Weights of a small mixture-of-experts language model, trained from scratch on English Wikipedia.
Size: 13 layers, width 384, vocabulary 12576, 37.5M parameters.
Training: a variant of Muon for the experts, 334M tokens.
Below are experts of layer 5 (counted from 0) of a mixture-of-experts language model. Rows are named router (the router's row for the expert), up (a neuron's input weights, with its number) and show model dimensions 96-191. Each number is 128 + 32 x the weight over its row's rms, rounded and kept within 0 to 255.
Before each expert's rows: "gets" lists some tokens that make up at least twice as much of what it gets as of all text. This comes from a sample of Wikipedia text that the model never trained on. Tokens count by the router's weight.

# expert 1
gets: ". ", "\n\n", "\"", "P", "L", "D"
router [169 220  43 102 143 168 138 139 131 143 148  93 136  91  96 134  33  45 137 121 160 126 182 108 100 112 116 124 130 167 109 128 138 127 113  95 107 150 147  81 145 120 183 131 186 143 152 122 112 154 109  64 156 174 153 143 143 121 113 111 168 123 159 120 161 104 126 112 140 129  75  90 150 122 146 151 107 105 117 162 172 154 106 128 127 157 112 144 161 107 215  99 139 102 134 154]
up13 [187  63 176 127 103 155 127 114 173 105  89  78 132 109  83 129  54  98  88 162 152 159 130 103 118 141 142 131  98 114 167 120  71 150  98  94 140 131 151 115 126  71 132 128 145 141 153 116 118 112 122 172  87 123 122 120 130 187 127 122 123 103  66  99 199 139 100 120 113 180  77 102 147 158 130 118 126 117 143 120 135 178  79 140 193  38 103 151 159  54 113 137 124 120 133  93]
up14 [185 157 117 123 112 135  89 153  97 145 145  96 111 118 191 117  98  88 153 109 140 116 172 140 133 111 116 138 119 104 164 129 119 164 116 136 105 154 129 107 130 100 117 111 125 145 120 154 156  90 159 131 103 154 113 153 150  80 131 123 117 131 103 134  84 113 124  77 119 139 163 119 186 176 133  95 182  93 147 180 147 129  72 169  90 167 129  78 136 126 164 133 117 184 149 171]
up15 [ 93 106 101 149 123  81  83 153 167 182 123 164  93 132 135  87 136 114 173 113 117 114 158 169 147 140 138 116 120 127 161 132 112 109 141 125 146 144 162 193 117 161 121 124  93 101  94 152 197 106 114 150 137  81 179 205 118 132 172 190 125  87 101 108 188 147 133 106 109 149 133 131 183 147 144 154 150 178 106 193 169 161  92 107 156 150  97 157 151 105 116 112 119 110 114 128]
up16 [ 96 165 139 149 121 175 142 129 110  98 143 156 149 105 190 149 106  82 111 128 101 138 147 153 160 124 165 154  83  90 175 126 169 126 168 115 149  53 111  88 124 128 156 158 126 202 108 148 151  95 106 130 165 113 124 111 117 102 132 106 107 169 122 157  84 167 141 102  79  70 114  95  93 174 124 108 145 144 102  92  99 168 195  68 150  87 149  67 128 107  64 239 185  92 146 175]
up17 [154 163  84 106  76 148 102 123  93 149 162 108 152 162 102 137 174 122 147 121  85 124 128 153  98  84 185  97 187 122 161 118  85 135 148  96 122 131 147 137 156 114 128 205 123  97  95 178 169 188  83 139 135 141 143 126  98 153 143  97 133 145 128 193 156 104 167 104 150 159 148 157 139 133 151 158 111 131 127 144 143  72 104  70 129 134 184 140  93  85 160 113 174 128 146 158]
up18 [ 93 137 123 123 119 174 148 133  70 131 140 154 147 162 175 129  95 124 148 124  87 141 108 177 150 151 123 176 131 182 106 154 146 190 140 131  50 174 130 184 137 127 191 144 102 175 157 146 142 128 107 126 163 173  94 169 109  82 143 163 177  94 143 145 147  68 142 124 113 156 161 120 142  91 107 195 103 166 131  93 125 128  99 135 151 104 162 181  60 155 134 107  99 142 122 166]
up19 [163 132 105 161 141 173 115 155 218 147 165 124 169 119 155 137 139 123 188 107 158 110  51  77 139 140  60  89 206 136 109 123 122 115 115 134 134  84  81  81 140 133 144 123  89  89 114 132 164 146 115 149  95 165 138  90 111  36 156  69 105 156 133 105 150 145 116 181 137 154 101 104 141 139 128 117  96 153 123 102 148 123 160  98 110 150 149  91 122 108 163 139  56 154 147 112]
up20 [109 157 163 173  80  94 105 156  93  97 179 185 110 169 106 119  89 116 114 112 210 177 183 122 115 124 113  96  82 127 168 152 110 179 128 109 182 138 128 164 151 162 126 171  91 200  92 106 123 208  72 137 142  96  88 103 147 119 161 105 154 141 186  84 152 145 170 201 155 122 177 174 100  46 115 101 130 100  99 107 123 141 123 137 102 115 161 156 130 127 129 151 143 195  85 178]
up21 [106 114 116 143 138 111 173 184  87 147 129  94 133 136  53 166  99 139 180 133 138  99 187 167  80 114 100 168 153  96 141 153  78 100  71 103  94 107 141 125  81 122 120 137 103 154 129 148 101 129 121  99 159 128 134 182 102 166 102 145 150 152 168 158 121 162 149 154 160 141 134 134 102 130  65 174 139 103 102 130 125 120  85 156 126 105 189 137 178 139 122 126 173 149 165 114]
up22 [134 167  71  73 137 163 131  93 107 133 117 132  68 142 118 124  92 149 153 155 180 138 161 163 112 121 168  92 141 131 160 115 197 112 118 128  87 120 112 109 110  79 162  70 178  96 121 120 101 124 112 155 124 103 155 200 139  84  97 115 113 128 163 107 153 174 127  89 164  80 126  85 152 168  58 159 167 118 115 182 161  88 150 141 121 151  96 224 115 175 103 177 152 120 118 140]
up23 [118 131 141  87  97 155 176 100  57 157  72  98 133 144 110 122  65 143 138 144 177 106 127 157 127 133 206 149 127 111 137 201 154 104 160 146 163 115 106 170 131 145 144  99 124 138  69 150  93 145 152 134  41 133 160 166 142 117 156 103 138 141 195  92 145 169 174 156 171 126 136 171 155 142 133 130 138  65 158 134  91 147 174 155 108 110  65 142  95 106 157 111 125 131  66 144]
up24 [ 90 125 127 108  97  88  91 144 123  88 103 132  72 137 153  77 140  84 190 120 141 154  67 147 157 129 109  97 163 138 123  66 145 114 138 159 113 147 151 117 225 162 180 105 147  91 148  93 152 108 167 135 159 112 145 130 127 108 126  78 147 118 206 175 136 107 143 157  94  77 109 100 124 179 154 211 133 124 130 147 123 134 177 156  94 150 136 154 132 146 132 146 103 149 115  90]
up25 [181  69  76 102 117 207 163 138 142  87 200 114  58 121  61 140 127 116 115 128  95 107 118  87 138 100 140 133 137  96  99 104  70 112 136 113  71 181 125  82  94 113 126  67 120  76 154 119 127 130 178 158 142 205 153 183 138 131 110 126 111  85 133 110 130  87 136  60 121 111 228 122 139 181 111 110 105  77 141 161 150 179 178 125 163 118 135 141  81 133 114 116 146 156 133  71]

# expert 7
gets: ", ", "\n", "), ", "S", "F", "N"
router [114 127  76  84 163 153 152 112  93 150 156 187 131 122 130 112 148 117 108 135 126 108 100 184  95  85 175 136  76 126 125 100  67 128 135  99  58 141 195 128 135 184 125 160 131  96 111  81 137 147 122 151 134  62 104  76 134 128 117  89  55 129 156 148 108 142 146 205 214 137 165 175 151 111 167 166 108 102 130  50 191 142 118  73 163  60 159 103 110  92 131 123 145 185 133 132]
up13 [ 89   6 149 123 104 118 171 130  62  95 118 141 142 154 104 171 101 116 103 159 137  99  87 125 128 105 114 163 153 121 135 151 113 145 151 151 102 150 176 119 165 191 135 161 156 160 102 105 188 198  95 147 113 165 117  94 120 152 119 146 117 155 137 186  96 140 105 182 193 149 100 162 127 178 124 140 114 126  99  77  93 153 128 104 178 119 145 127 111 140 119 126  87 146 148 112]
up14 [117 205 159  80 138 125 121 150 160  77 147  84  97 181  55  82  99 101 151 125 168 120 133 104 122 108 140 116 177  64 116 106 140  52 124 145 172 166 137 125  73 133 103 147 162 118 149 143 118 137 112  98  97 124 104  93  60  77 116 161  71 127  86  60 187 148 125 144 144 121 143  90  80 144 135 145 145 151 172 140 129 167 120 117 118 130 107 156 128 100 134 137  92 107 133 176]
up15 [ 88 162 109  67  99 143 178 115  84 127 192  81  66 144 128 202 146 128 138 128 111 168 111 156  81 160 129 116 128 117 107  94 138 118 150 131 107 146 128 150 186 175 165  93 146 176 123 125 201  99 149 128 109 154 176  81 108 117  88 129 108 146  88  61 148 152 130 148  80  67 124 182 104 112 186 163 108 132 156  98 119 140  59 122 135 105 158 162  96 172 163 127 113 137 111 117]
up16 [120  94 154 187 112 132 142 125 120 126 139  90 167 113 135 155 145  73 112  62 173 131 137 137 127 169 146 178 112 133 102 103 127 104 166 122  72  97 122 143 139 165 168 148 131 137 124  87 168  98  82 137 148 101 186  85 155 114 157 131 107 150 145 106  92 109 113 136 172 173 124 135 147 203 138 175 119 127 158  81 122 177 171 101 163 157 124 130  84 102 117 121 132 235  95  97]
up17 [142  99  77 108 157  93 201 175 135 108 117 144  69 118 123  97 126 154 133 110  93 192 118 141 145 135  92  75  70 151 125 162 137 126 172 112 163 121 115 132 177 215  75 124 152 104 175 112  81 123 138 111  96 207 180 120 135 123 147 184 154 135 116 152 157 145  87 131  96 150 217 102 124 151  98 125 150 118 125 153 119  93 123 137 157 165 146 136 137  92 130  62 133 136  89 133]
up18 [127  82 130  76 120 170  72  56 173  86  89 186 112 108 122  87 100 158  79  95 115 184 187 175 156 146 107 104  83 123 195 152 151 121  96  74 130 146 156  80 151  90  94 182 134 156 141  95 109 158 189 178 183 138 123 124 108 120  74 162 135 136 139 107 142 119 169  51  87 137 174 104 126 172 116 140 112 112 167 147 136 175 156 106 174  83 107 124  99 150  92 163 142 179  88  77]
up19 [138 133 140  86 149 114 102 160 140 118  81 136  93 161 112 124 151 153 116 135 128  71 123 106 124 129 133 200  64 177 120 174 122 143 141  96 115 119  72 132 148 145 111 134  96 135 134 111 183 159 103 158 110 142  97 142 152 101 151  93 107 109 150 120  93  64 164 144 123 123  81  50 156 113  79 152 112 120  97 115 161  92 163 142  91  97 149 166 144 167 109 133  52 115  59 136]
up20 [ 59 168 104  49 101 117 155 145 156 148  92 158 126  66 112 161 134 168  34 110 156 142 119 115 138 163  82 145 172  98 123 109 143 144 135 128 149 123 167 107 136 145  78  56 132 112 150 136 146 106 102 106 125  80 128  38 112 173 160  94 105 128 155 176  89 137  81  90 150  98 107  94 112  83 167 116  83 107 158 115 135 147 127  99 166 129 140 154 160  88  88 112 175 158 137 104]
up21 [135 209 127  98 159  77 120 192 118 143 150 125  55 121 126 143 182 123  80 143 134 101 146 147 157 165 165 125 161 103  82  65 111 146 118 127 111 180 131  83  95 124 121 190 181 114 126 113 137 154  68 100 168 179 108 116 106 149 107 165 162 132 156  85 195 171  83 164 121 120  95 123 126 179 153 127 108 130 109 105 128 105  90 218 203  46 163 104 130 180 167 181 117  82 101 121]
up22 [ 70  87 150  95 163 121 162 114 112 129 162 172 103 150 130 169 149 144 117  87 145 174 141 144 134 126 105 140 159 129 141  69 117 122 211  93  64 149 138 141 161  89 174 121 110 152 138 150 108 150 172 174 121  98 120 131 111 152 136 105  73  81 144 118  92 173 123 203 118 123  99  86 131 124  97 102 129 134 120 130 162 107  45 127 127 117 141 125 114 114 153 127  84 118 126 140]
up23 [123 159 102 164  97 167 114 116 116 128  56 138 127 117 160 161 138  91 148 179 103 167 105 158  92 124 157 126  99 158 117  91 130 104 142 122 199 100 104 107 145 137 156 166 138 138 169 145 111  67 140  86 102  32 225 124 140  85 183 124 157 104  74 157 116 175  90 152 161 174 155 128  82 135 114 165 105 116  97  95 164 146 149 144 142  71 112 124 136 158  92 134 121 128 124  87]
up24 [ 97 135 115  87 165  93 149  91 120 144 148 135 190 116  84 121 102 185 128 102 158 126 150 185 111  78 132  68  98 101 148 115 128 136 110 158 116 148 107  96 144  72 119 171 192 165 130 110 160 147 188 115 139  93 100 137 101 102  74  92 135 134 108 169 146 145 145 192 153 150 153 148 140 150 136 181 217 164 120 141 141 136 145  90 178 129  96 115 102 116 126 154  56 142 141 163]
up25 [123 152 175 158 129  96 102 123 183 108  88 154  97 106 155 111  92 158 104 155 134 126 105 178  89  60 142 117 113 115 151 148 154  94 112 126 119  87 131  87 151 148 123 138 194 127 186 118 122 125 151 145 116 102  67 132  99 107  95 150 167 122  93  88 179 169  89 142  97 132 100 115 159  99 110 121  84 112 111 108 132 188  86  96  41  94 116  77  84 164 141  49 112  99 134 115]

# expert 2
gets: "of ", "and ", "in ", ": ", "was ", "- "
router [158 167 164 160 159 224 136  97 149 159 110 102  72  59 117 119 163 115  67 115 126 118 116  97  74 175 128  69  89 169 109  97  68 124  87 149 121 125 155 145 180  79 136  89 133 121 125 138 135 194 134 140 158 120  80 165 108  92 174  83 141 132 128 133 149 149 146 115 115  77  99  52 162 131  91 168 118 152 167 174 117 156 158  69 150  81 148 204 103  52 125  85 153 146  95 132]
up4 [108 131 204 163 126 140 139 131 145 149 116  91  92 120 112 106  96 163 142  92 138 139 135  98 161 126 126 184  78 182  71 156  88 103 157 159 151  91 146 126  84 148 161 137 105 184 113 134 146 154  61 184 142 132 142 100 135 149 147 102 143 194  77 140 127 135 102 167 133 152  89 119 152 175 105 147 134 121  82 191  42 176  27 129  91 135 142 187 172  91 144 138  82 100 154  79]
up5 [172  53  95 101 115 163 178  71 163 186 176 174 109 143 145 140 122  97 109 113  57  83  80 180 179  71 141 154 161 148 161 101 128 137 139 176 116 135 157 114 125 158 115 104 187 123 142 155 138 137 142 116 150 150  93  99  65 167 146 120 124 160 118  77 180 170  87 111 110 138 144  81 145 144 151 115 105 188 121 131 142 127  93  82 165  94 134  89  58 127 119 133 110 107 149 130]
up6 [186 115 111 168  63 127 145 101 115 163 129 159 135  92 126 100  69 111 110 158 130 129  88 177 168  91 151 143 146  45 118 108  97 139 104 143 130 120  74  55  81  88  74 131 171 210 145 128 121 101 127  79 113 118 148  78 126 194 133  98 103  91 147 129  79 118 181 171 132 101 184 163 101  67 149 141 168  87 137  91 148 124  81 120 149 110 144  93 139 128 102 112  98 185  91 129]
up7 [117 168 161  96 161 149 124 163 133 149  94 101  78 198 134 128  76 130 128 137 139 140 118 142 128 100 158 146 146 135 117  86 133 117  55 107 181 141 146 115 102 117 146 109 167 129 117 129 129  95 137 169 128 102 107  88  96  72 119 205  70 126 200 122 117  99 143 129  68 154  94 105 141  62 150 153 150 106 151  80 136 142 137  77 136 104 101 200 132 134 126  93 148 151 159 148]
up8 [138 125  84 144 126 132 141 159 131 134 182 152 119 139 140 203 150 106  91  93 120 138 123 126 157 140  82 171 102 130 162 138 132  95 168  93 112 176 164 148 150 120 147  94  86 158 135  80 113  92 165  44 118 134 133 138 176 135 160 130 121 144 106 114 118 133 105  91 155 136 135 162 120  43 132 158  71 157 148 131 183 134 119 102  87 139  82 101 128 150 119 144 112  56 141 130]
up9 [169 119 119 118 151 126 112 164 124 131 100 127 168  56 158 121  64 172 170 128 156 106  97 180  92 148 163 160  86 160 130 154 117  95 117  95 152 144 109 140  71 163 173 136 128 102 138 187 120 122 141  86 103 114 119 137 141 163  92 128  84 120 199 156 131  76 121  80 110  80 191 181 158  87 136 146 105 135 105 101 118  98 145 111 140  80 113 172 136 143 116 113 129  83 119 172]
up10 [154 105 113 143 118  90 105 138 150 167  57  73 113  97 136 136 203 163 154 133 161 149 120 137 140 116  92 177 215 115 148 105 176 119 124 182 182  90 122  97 113 150 152 191 125  92  86 150 151 105  91 111  90 140 139 123 142 158  79 119 157 113 117 136 152 130 150 167 138  96 116 142 138 124 150 141 131  96 115  93 135 194 112 113 110 151 154 113 169 113 176 131 124 120  85  33]
up11 [157 133 114 132 133  99 167  98  67  95  83 113 167 149 127  95 100  83 127 135 156 118  82 151 134  66 171 154 199 120  53 136 138 131 158 142 157 131  84 190  84 147 119 170 138 148 107 148 173 142  88 110 107 109 161  93 132 117 152  92  97 156 153 157 169 127  81 114 114 136  96 119  74 107 121 134 170 129 119 174 117 124 186 124  63  72  65 147 148 154 115 156 100 131 137 192]
up12 [121 132  86 139 101 168 191 169 100 134  90  82 144 119 149 141 120 132 111  96 130 122 171 105 140 169 145 141  81 168  93 181 116 126  95  87 161 121 114 108  54 207 100 118 145 130  29 177 136 100 155 138  92 109 148 124 114 119 117 138 136 120 112 122 138 214 154 111 109  93 122 146 190 160 140 111  83 147 122 144 137 105 136 188  93 180 144 139 150 158 142 112 151  76 126  78]
up13 [169 148 125 119  88 140 167  80 139  70 135 125  29  91 141  69 159  85 145 112 145 118 125  94  89 154 206 165 198 148  78  99 208 134 100 121 115 149 143 139 155 135 113  91  79 120 116  80 187 147 139  78 123 145 128 110  94 124 142 108  98 112 140 175 130  73  71 195 120 123  69 187 128 193 117 137 121 179  98 172  98 123  43 127 139  81 174 101 147 116 143 107 130  71 116 139]
up14 [184  81 175 143 140 143 179 148  92 123  81  99 164  71 151 169 150 171 100 173 148 132 167 127 165  91 178 181 133 123 114  43 134 117  88 148  58 115 170  71 124 124 132  83 112  93 170 124 106  91 167 121 103 155 150 121  96  86  96 125 103  89  86 188 158 167 126 145 107 142 132 125 156 214 107 171 125 122 160 194 114 145  80 145 165 174 142 175 119 117  60  69 118 151 103  86]
up15 [105 103 104 144 124 159 135 145 106 136 160 132  82 130 122  80 126 121 165  95 135 112 101 168 122 119 110 150  90 120  93 139 152 113 146 142 107  90 182  77  95 156  67 127 167 143  60  39 132 165 117 162 172 140 153 167 106  77  68 179  99 100 110  88 101  92 132  83 114 149 127 120 195 162 141 120 116 188  89 147 117 168 109 106 118 118 197 165 105 159 110 138 112 108  89  87]
up16 [120  98  93 111 188 112 219  92 117 147 126 131 125 130  51 183 166 146 139 130 131 132 113 119 116 135  90 133 111 149  85 113 145 144 113 131 131 131 126 162 132 153 139 103  64  88 106  77  91 154 118 143 141  98  85  92 136 148 122 106 139  98 118 101 135 180  99 158 153  87 132 172  55 108 140 145 186 116 202 131 158 140 142 108 182 104 169 100 114 183 134 172 101 173 124 174]

# expert 4
gets: "| ", "the ", "a ", "-", "The ", "to "
router [112  53 127 121 116 164 161 104  78 111 120  53 115 146 146 155  86 156 100 132  94 153 129 112 102 115 100 156  76 129  81  93 190 148  92 125 122 147 115 125  53 114 133 170 179  88  81  51  58 110  61 134 144 124 122 111 155 119 108 145 147 153 121 126  69 169 160 158 124 133 127 111 117 100 124 148 105 126 107 115  94 139 107  99 121 102  80 137 149 102 163 114 147 136 103 123]
up85 [ 80  88 141 129  82 144 140 102 142 135 153 155 106 117  81 131 136 139 113 155 132 178  87 144 111 110 109 129 101 205  90  99 185 107 159  89 129  70 128 190 125 127 145 106 197 181  91 117 156 168 136 111 110  94 190  63 105 144 157  65 142 105 109 162 190  92  45 142 158  93 145 104  42 126 151 167 136 154  95 135  29 109 135 167 101 116  97  59 158 122  77 138 114 223 128 138]
up86 [ 85 140 125  51 101 139  94 130  39 120 196 176 108 132 128  80  87 106 150  91 129 109  96 134 174 162 139  62 109 114  94 165 179 144 135 105 131 116  76 163 119 148 115 128 148  97 113 131 104 121 130 129 135 110 101 141  91 120 122 102 105 124 144 177 169 141 140 108 149 108 160 128 101  82 124 100 103 130 165 145 151 124 152 185 121 120 123 133 138 124 134 133  96  80 114 199]
up87 [108 114 122 183  98 167 153 140 118 158 129 115  90  74 143 128 170  92 159  98 129 142  67 136  79 117  63 140 119 134 135 106 154 138 159 115 108 163 137 165 101 128  99 156 142 151 105 105 109 126  82  81 153 170 104 137 104 113 100 100 115  86  97 127  96 142  95 151 181 141 125  85 192 123 158 188 152 134  81  94 136 196 109 114 102 156 116 158  96  71 110 118 132 129 147 116]
up88 [138 111 147 138 156 229  92 122 164 114 116 116  70 133 120 161 156 114  98 122 108  79 126 139 114  79  88 183 106 150 133 163 117 115 119 168 169 108 154 165  84 104 137 103  99 167 115 138 145 152 143 102 128 102  86  79  72 153 169 130 143  86  69 176 119  84  96 174 143 130 114 124 120 115 178 212  76  97 113 161 190 103 102 121  97 101 115 121 116 122  94 104 184 184  84 137]
up89 [ 96 169 137  90 149 150 138 129 135 116  96 120  90 132  73 198 136 153 144 100 189 123 112 184 116 142 156 127 134 126 106 146 145 112 164 125 185  81 157 121 165 138 201 122  95 121  99 124 118 120 150 120 126 134 121 154 209 136 114 151 150 123  64 205  58 165  97  81 130 170 149 105 129 110 114 166 173 133 142 114 194 119 168  86 226 110  96 177 156 116 136 126 125 175 121 153]
up90 [ 96 159  89 130 163 146 151 125 175 100  82  18  63 137 149 122 130 141 117 131 189 162 127 144 166 155 114 119 162 122 115 115 167  58 147  82 127 148 204 140 158 117 108  80 142  61 137 127 103 150  87 125 144  99 150 169 136 127  93  56 164 157 145 114  78 162 108 179 135 109 136 179 103 133 185 103  85 123 158  99  54 139 121 110 163 178  84 174 151  90 111 120 186  88 166 125]
up91 [157 103 106 154  93 128 157 175 110 119 123  68  98 100 125 144 134  75 132  68 143 126  71  97 169 118 146 104 112 134 176 125  97  95 150 108  85  57 121 150 129 134 235 104 117 170 138  86 151 149 160  74  67 167 132 175 139 105 138 141  94 161 111  97  58 120  80 103  91 123 179 116 135 147 153 147  88 155 150  92 136 129 150  58 157 198  77 154 112 163 119  88 157 138 105  84]
up92 [133 108 149  91 135 157 128 186 128 157 134 120  70  67 123 155  83 141 132 138 110  91  95  91 138 149  99 137 151  58 103 166  93  92 108 176 133 131 131 174 117 127 153 142  73 123 112 121 164 146 174  91 129 116 159 165 150 115 202  91  63 115 172 152 130 147  74 104 103 147 122 133 107 134  96 110 142 146  91 140 100  62 171  91 138  98 190 138 100 113 130 121 117 155  99 221]
up93 [167  74 111 112  76  96 145 129 112 125 177  76 148 120  99 103  56 101 113 119 100  89 126 155 164 120 117 129 147 130 211 123  66 117 117 100 161 136 120 171 122 122 140 121 148 118  66 134 125 139 151 124 129 140 146 138 128 162 198 122 148 120 129 128 130 122 117 157 166 158  95 122 129  82 148 136 115 115 110  75 201 140 140 121 125  79 165 157 100  97 147 122 148  99 150 120]
up94 [136  66 182 101 150 116 124 175 105  96 149 115 132  98 143  66 118 145 182 201  90  82 121 143 168 155 182  72 146 181  33 159 106 175 104 143 154 112  89 134  96 138 110 116 205  90 175 167 154 132 156  86 183 123 183 126 152  90 101 117 118  91 154 137 111 123 122  87 111  88 128 125 146 125 129 168 116 146 101 134  74 165 123 119 132 125 128 110  82 135 134  98 111 123 142 124]
up95 [136 136 118  72  83 150 133 162  88 100  91 161 185 102 155 143 105 145 118  78 125 148 136 163 150 122  66 111 116 142 111 149 118 110 108 164 135  86 132 136  84 142 158  83 217 101 129 112 132  96 155 157  92 127 129  93 181  84  78 127 213  90 125  88 154 140  75 105 136 107 172 139 133 159 105 145 134 117 154 121 152 146 118  92  94 127 138 128 106  86 145 134 102 107 135 132]
up96 [151 128 115  94 121 133 146  28 111  63 182  64 101 138 107 108  85 143 109 183 138 117  70 101  96  80 138  89 117 149  96  82 107 181 145 147 104  81 102 115 130 151 137 172 154 106  88 126  92 106 130 134 131 137 193 122  91 102 168 115 100 146 163 147 143  87 156 132 145 161 128 119 131 185 103 154 128 169 107  98  73 155 137 138 134  88 176 124 157 129 161 110 181 113 141 115]
up97 [114  92 149  99 124 163 168  83 142 141 198 179 143  91 183 139 137 109 117 139  60 158 176 123  76 178 110 164 183 137 107 143 139 144 102 151 150 142 134 133 115 147 133 156 144 116 120  96 134 153 111 150 164 120 126 145 142 166  88 105 156  80 143 102  91 163 114  97 121  77 163 154 131 113 113  86 189 106 162 123 176 147 133 142  79 117 118 165 160 149 154  81 110 110 110 131]

# expert 3
gets: ".", "|", "==", "201", "1", "- "
router [141 104 130 120 116 145 180 155 128 121 123 162 123 113 175 147 120 134 166 117 100 119 150 123 111  72  75 114 119  79  79  87 143  97 143 110 122 129 165 135 125 115 114  97 105  79 176 138  94 114 123  78 105 179 111 152 115 113 119 107 127 144 124 144 120 122 124 124 129 144 109  37 203 112 130 126  76 177  97 102  77 148 123 115 198 113 128 185 139 121 132  70 178 171  32 146]
up13 [181 165 137 111 161 117 166 194 113 143 106 121 126 178  83 103 196 140 132  87 108 173 133 130 102 119  67 120 181 177 131  67 121 108 175 115 144 137 221 108 104 128  92 112  87 147 129 108 116 125 111  99 176 156  98 163 127 133 108 124  97 205  82  89 119 139 139 160 130 101 139 102 138 154 121 149  86 115 129 121  80 127 126  34 136 157 182 134 166 102 124 117 159 130 115 140]
up14 [141  94 112  78 144 105  96 127 151 147 119 153 133  88 134  81 112 187  96 142 124 134  96 129 111 124 132 138 139 137 141  63  87 120  97 155 133 103 129 140 154 121 108 154 133  78 182  99 113 125  96  98 160 170 104 205 189 154 126 134 171 125 138 124 156 139  93  99 135 111 140 142 149 169 151 173 138 183 121 184  99 117 135 123  94 124 170  99 106 104 130 176 125  91 113 100]
up15 [139  91 135  98 137 165 174 133  96 124  74 147 186 105 145 141 164  96 211 152 146 159  91  80  99 171  82  92 134 111 153 134 134 153 107 122 118  53 152  36 144 136 135  70 133 154 146 113 113  69 143 128 112 154 208 146 109 185 110 171 112 157 173 169 184 129 102 132 133 130 129 126 110 136 103 157 102 156 105  79 126 143  97 149 150  90 120 136  45 200 119 134 159 207 141 127]
up16 [157 159 147 161 198 185 113 177 152 133  79 157 111 148 118 115 138 112 110 148 138 128 122 166 124 106 131  96  96 178 146 117 101 160 197 159 119 101 146 119  70 174 152 122 162 124 150 106 161  86 139 128  77 165 127 134 145  72 120 125 180 128 106 134 123  97 166 129 116  97 118 108 159  66 132  69  54  95 154 119  81  79 102 139 156 154 123 207 134 126 172 146 166 117  69 152]
up17 [145 134 130 108 136 144 140 168 132  75 104 148 120 129 123 114 158 177 134  73 152 119 106 113 134 111 124  75 167 137 148 114  60 114 112 161 157  91 134 125 109 123 141 103 101 111 112 159 156 122  76 142 145 189 138 155  80 153 131 115 170 105 139 121 150 154 145 149 129 129  99  98 101 154 146 152 136 148  66  90  69  71 126 129  83 146 163 168 133 126  77 120 147  80 158 126]
up18 [108  83  92 124 176 146 138 106 125 122 140 134 133 121 142 145 106 132 144  97 147 117  90 150 163 128 147 142 110 154 117 119 177 123 110 130  71 154 201 198 132 151 141 136  93 114 114 110 134 156 107 117 131 142 101 154 162 128 152  86 174 144 145 120 166 112 136 111 130 163  92 164 142 144 141 140  94 112  98  78 148 117 149  73 167  83 152 133 172 117 138 178 203 120 143 119]
up19 [ 44 144  83 155 122 102 126 108 145 103 147 107 127 139 111 151 125  92  75 167 144 140 105 154 163 166 141 152 162 100 159 161 113 110 108 127 206 152 139 100 178 129 119 155 141 177  98 114 126 142 140  79 150 154 121 112 123 124  98 100 135  98 117  88 151 194  98 180 100 102 135 135 201 137 150  91 155 136 139 151 173  71  84 137 122 104 113 147 119 134  98 102 119 144 131 113]
up20 [ 73  87 157  93 171 151 164 131  86 100 173 136 161 119 160 150 141 164  77 141 139 110 105 140 113 150 109 179 119 163 121 134 113 143 136 194  66  70 140  88 148 109 161  88 102 175 177 148 141 128 170 117 172 104 107 125 131  71 143  65 166 101 116 103 107 124 141 120 163 143  93 144 100 126 111 138 108  95 115 121 145  78 107 167 142 131 116 148 139 200  68 153 115 191 127 121]
up21 [142 132 126  79 111 123 124 103  52  58 152 133 133  76  95 135 113 134 134 105 161 136 131 125 157 122 134 138 130 123  87  70 201  77  87 132  95 166 170 129 127  96 152 149 144 206 139 132 158  94 107 118 124 212 122 182 135 164 101 123 134 145  96  71 149 108 129 168 166  96 162  29 166 124 127 160 112 133 179 156 110 114 119 106 110 110 161 129 101 134 106 101 113 140 143 127]
up22 [113 125 148 175 127 178 114 162  72 138 123  73 110 128 130 129  89 122 116 104 142 173  78  99  92 133 101 121 152 164 118 144 139 139 178  94 114 152 163  43 122  90 141 104  82 165 165 112 196  74 129 123 125 144 122 142 112  49 112  77 140 196 170  84 154 129 151 118 179 166 132 167 179 126 147 114 135  21 183  88 155 141 202  86 159  98 179 153 198 121  72 124 121 101  68 128]
up23 [144 124 130 102 121 142 136 109 131 127  92 115 168 155  69 130 174  67 129 214 104 199  86 111 150 139 163 133 100 112 101 152  61 158 191 181 132 123 132 128 111 159 112 104 199  86 157 101 162 132 125 182  82 177 140 135 105 137 107  70 148  49 150 131 166 106 127 141 154 150 110 120 167  78 116 125 148  99  89 155 115  90 243 161 164  94  93 142  92 113 143 114 141 190 186 123]
up24 [ 96  70 146 149  94 139  92 166 136 133 172 166 137  82 140 142  98  80 126 142  90 145 154  97 101 162 140 164  99 128 112 143  58 156 161 188 188 151 186 105 130 132 163  91 120 119 141  95 165 147 136 121 117  78  85 135  81 145 130 142  81 138 182 134 109  68 118  81 174 120 143 136 125 111 124 103  87  66 171 123 128  97  87 113  83 126  86 125 155  93 159  72 113 146  45  50]
up25 [143 124 142 112 140  85 104 130 109 152 158 107 125 117 168 157 122 140 157 170 116 162  80 142 144 146 131 104 145 176 131 122 156 150 173 138 135  61 174 176 141 131 143 152 107 121 147  99 175  82 198  70 152 162  95 184 163 139  86  94 102 147 139 153  92 129 193 116 116 107 101  85  59 128 133 110 135 109 165 115 141 107 177  81  71 140  98 173 168 118  92  71  84 159 138  81]